Experts of a small language model: 16 layers, a softmax router.
Below are experts of layer 13 (counted from 0) of a mixture-of-experts language model. Rows are named router (the router's row for the expert) and show model dimensions 192-255. Each number is 500 + 50 x the weight over its row's rms, rounded and kept within 0 to 999. Numbers have three digits each.
After each expert's rows: a language model's description of what the expert responds to. This comes from a sample of Wikipedia text that the model never trained on.

# expert 4
router:546588403462484477532494368594527373540517504555530494517447502528479508505526498521473462553458437476522482477520468461483484447541472494462588495440481460602520425462505521531477593449428544
Opening consonant pieces of content words after "the" or "a", such as cl, rem, b(ombardment), M(ammalia), n(ud)ibranch.

# expert 21
router:530480634462534465541566525565564567527530501612546584545600479410516554430567545521573440475521415471415410473416488523513476478405563472497533488550417488518529582474456566493359497495509436
Periods fused to word ends and line breaks closing sentences or table rows, especially in sports team articles, e.g. Association., place., Series.

# expert 13
router:424422527509607535439442455531425430535497588543478540498561530543516550462621550463457480451544415460558465414421422445508430507498525459505522486518577542535356508540525516505478433459480503
Final pieces and short nouns completing a word before of or a comma, e.g. music, house, room, average, cm, km².

# expert 22
router:576477460529530399462469487509592477494500475518448439473507562426504432534524381462557557540441600515452515628507455514462405454482524517536510502447502534482538470454496546500456552476462515
Word-initial pieces like Ar, Car, Mar, im, ele, as in "Coat of ar-ms", Car-negie Hall, Fine Ar-ts, New York.

# expert 10
router:519540418510474586504523535556471458469466419483573512481443559553507517439508485455472497448619580546561530462488496553461542482427549475591487501505582450466524518567483493539538437440451506
Pieces of South Asian, Arabic and Spanish names and places, such as Vra-j-esh, B-ang-ladesh, Bharati-ya, plus prefixes re, con, de.

# expert 19
router:544528477465464447432471578559526590460456501440615522429471413501480541560428593416464494509439530393495595479578477497496458588596453469535545537474515513522588413492437450534532441542478386
The capital or lowercase R starting words like Riverside, Roskilde, plus year prefixes 197, 195 and digits inside tables and dates.

# expert 17
router:448491516557431541495410490526439444471460426467404573426511564524629516482464382523578527501479544514497416517522557454566453518479499485501433501483517499517454502440512449526469471410499529
Verb suffixes and participles like -ing, -ed, went, used, made, based, located, typically before to, in, by.

# expert 6
router:448394518492483514522422478456514576472429492494530490506467540488492444498519465525448541537498516454589457494555528495510483482477475489575490452536468517605525461552556483604507513418517511
Middle stem pieces of long Latinate words before suffixes like -ion, -ic, -ment, such as ins-om-nia, osc-ill-ations, incomp-at-ibilities.

# expert 12
router:497546467513577527529443465524466463383620445529418469497433486533472439478526434483444545489460530531573467480533490543527522437424511547494452454507452464544518511478491477447550613467495553
Linking and auxiliary verbs after a subject in biographical prose, chiefly was, is, were, been, became, also, as in "Marks was born".

# expert 20
router:471557499488522493402583470569486520520513534485627513519530513506525531509475551497505540419534494412519569476510546498469430604428477406391491515468445453490540483541554578573542457464512576
Byte pieces and syllables of names with diacritics, mostly Czech, Polish or Slavic, such as Řasnice, Tom-áš, Śl-ad-ów, Slobo-z-ia.

# expert 11
router:496501457508482489524480486417465551521511394455485528451425418469470533526542480525485449518453574650483499490504566546449473548612518481580449564559524463540460471483441484514536480609423432
Year prefixes like 199, 198, digits, ranges and table pipes in statistical text, plus "from" and "to" in numeric ranges.

# expert 2
router:550509565417505473480578557553562602466430567488478545518499507536502504485458545405564504458596447518385530463481513435510480496514516507458488473569493552461515436530517499527471470609522506
Line breaks, spaces, digits, pipes and == heading markers in wiki tables and section titles, such as "| 0 | 1 |", "==", "|---|".

# expert 18
router:474466469565452472533429571449495443571559537545507451481568502401535525549375498518508503414463557532529490501575468488501579493528481464560458453485629473532520575517510562558524524463578568
Words in award category names and indented list lines, such as "or" in "Best Actor... or TV Movie", Best, For, "!".

# expert 15
router:459496539506595582502509519480444529413574483519467509551382450472483544480555589538529464529487442619498493484530628483495527438398479566546500473506537515525502543442565469453515507399467441
Commas, often fused to the word end, after place names and list items, plus and, of, in joining clauses, e.g. Cornwall, Buffalo.

# expert 0
router:469510377488427538421428483450443560394475490455511566458556500513546528554493425494485411495467513471571497544457479539461544496489495422547447450462488511533464556442430432450439380490468539
Short vowel-led pieces inside ordinary English words, often verbs before -ed/-ing, such as sl-ow-ed, bri-e-fly, a-ver-aged, plus "a", "known".

# expert 23
router:511449519529515568417411546526508582477510498461498565476463484449526555506518492598399526423430585458601554568471614550545485566549489575519552461518565475481453492433571441465510455408494451
Table cell pipes between numbers, and colons after infobox field labels like Genus:, Preceded by:, plus numbered list markers.

# expert 8
router:585507498543501529525535453482506564526462586464568510503468567472455435628489528521495430448441460528449495600558534427497556477552606524469416501565578558439456492484438431401436566471535499
The word "the" after prepositions, nationality adjectives like German and American, and word endings in chart names like Billb-oard, UK Sing-les.

# expert 9
router:482409591552528477518500527544566473578484513585434509488466577477500566397455523433568448534510532595423504528463520454480563537487476494506439465493486496431451545479480529461497478543561561
Line breaks, heading words and election-table terms such as Party, Democratic, candidate, votes, %, plus final digits of years in headings.

# expert 5
router:395541460556479412546488451462467516512465484535435423420528552535506510521410404547466478507508493487431474440459458474515557443615497570477464501469528608580491528442461501567491499576528428
Prepositions, pronouns and sentence-start words in explanatory prose, especially to, in, at, of, we, because, There, plus some word-initial fragments.

# expert 3
router:470485553366528565463532456403521503489405602490467549511521490524538491549520546448498450553519514463459521471536524581473493423488470528523486377438535469451454527480492451518559548509571510
Hyphens inside compound names and opening quotation marks, plus initial capitals after line starts or colons, e.g. Marcelino-led, "took, McCullough.

# expert 16
router:524413536420491511486518500536548437483525534496586520431450490452548410417527521523587515440478432458459479543457429481435471582461594467426546591580519487463543521457436542468454496432502461
Final pieces of cities, streets, stadiums and universities, such as Ontar-io, Quezon City, Den-ver, -ville, -ford, -shire.

# expert 7
router:475461591400516467424469544480619356430523544546521501457577558538560528423480531495533497500492461396541458500468447482576503546411519456473535596531564469444413518498586460469483515551491505
Given names and surname endings in people's names, often in biography openings before "(born", e.g. Cooper, Anderson, Hudson, David.

# expert 1
router:416480452566450496547572449557471419586444512577548525549613444540484519509561549579461595566523546449574430417466388587557485576488509462490510526503482380499447450553448577539564591453545499
First piece of a word split into fragments, often a capital or lowercase consonant like L, S, c, pl, as in Ltd, Lord, excavated.

# expert 14
router:522483601546461461525514433517508471570453496610534509478554562428444529407501487447508503491445563491514591604433499576527535507432528493528492532468473447423531561523410549536544481417507580
The article "an" and first pieces of government or military nouns, such as an elder, represent(ative), South, M(ilitary), Liber.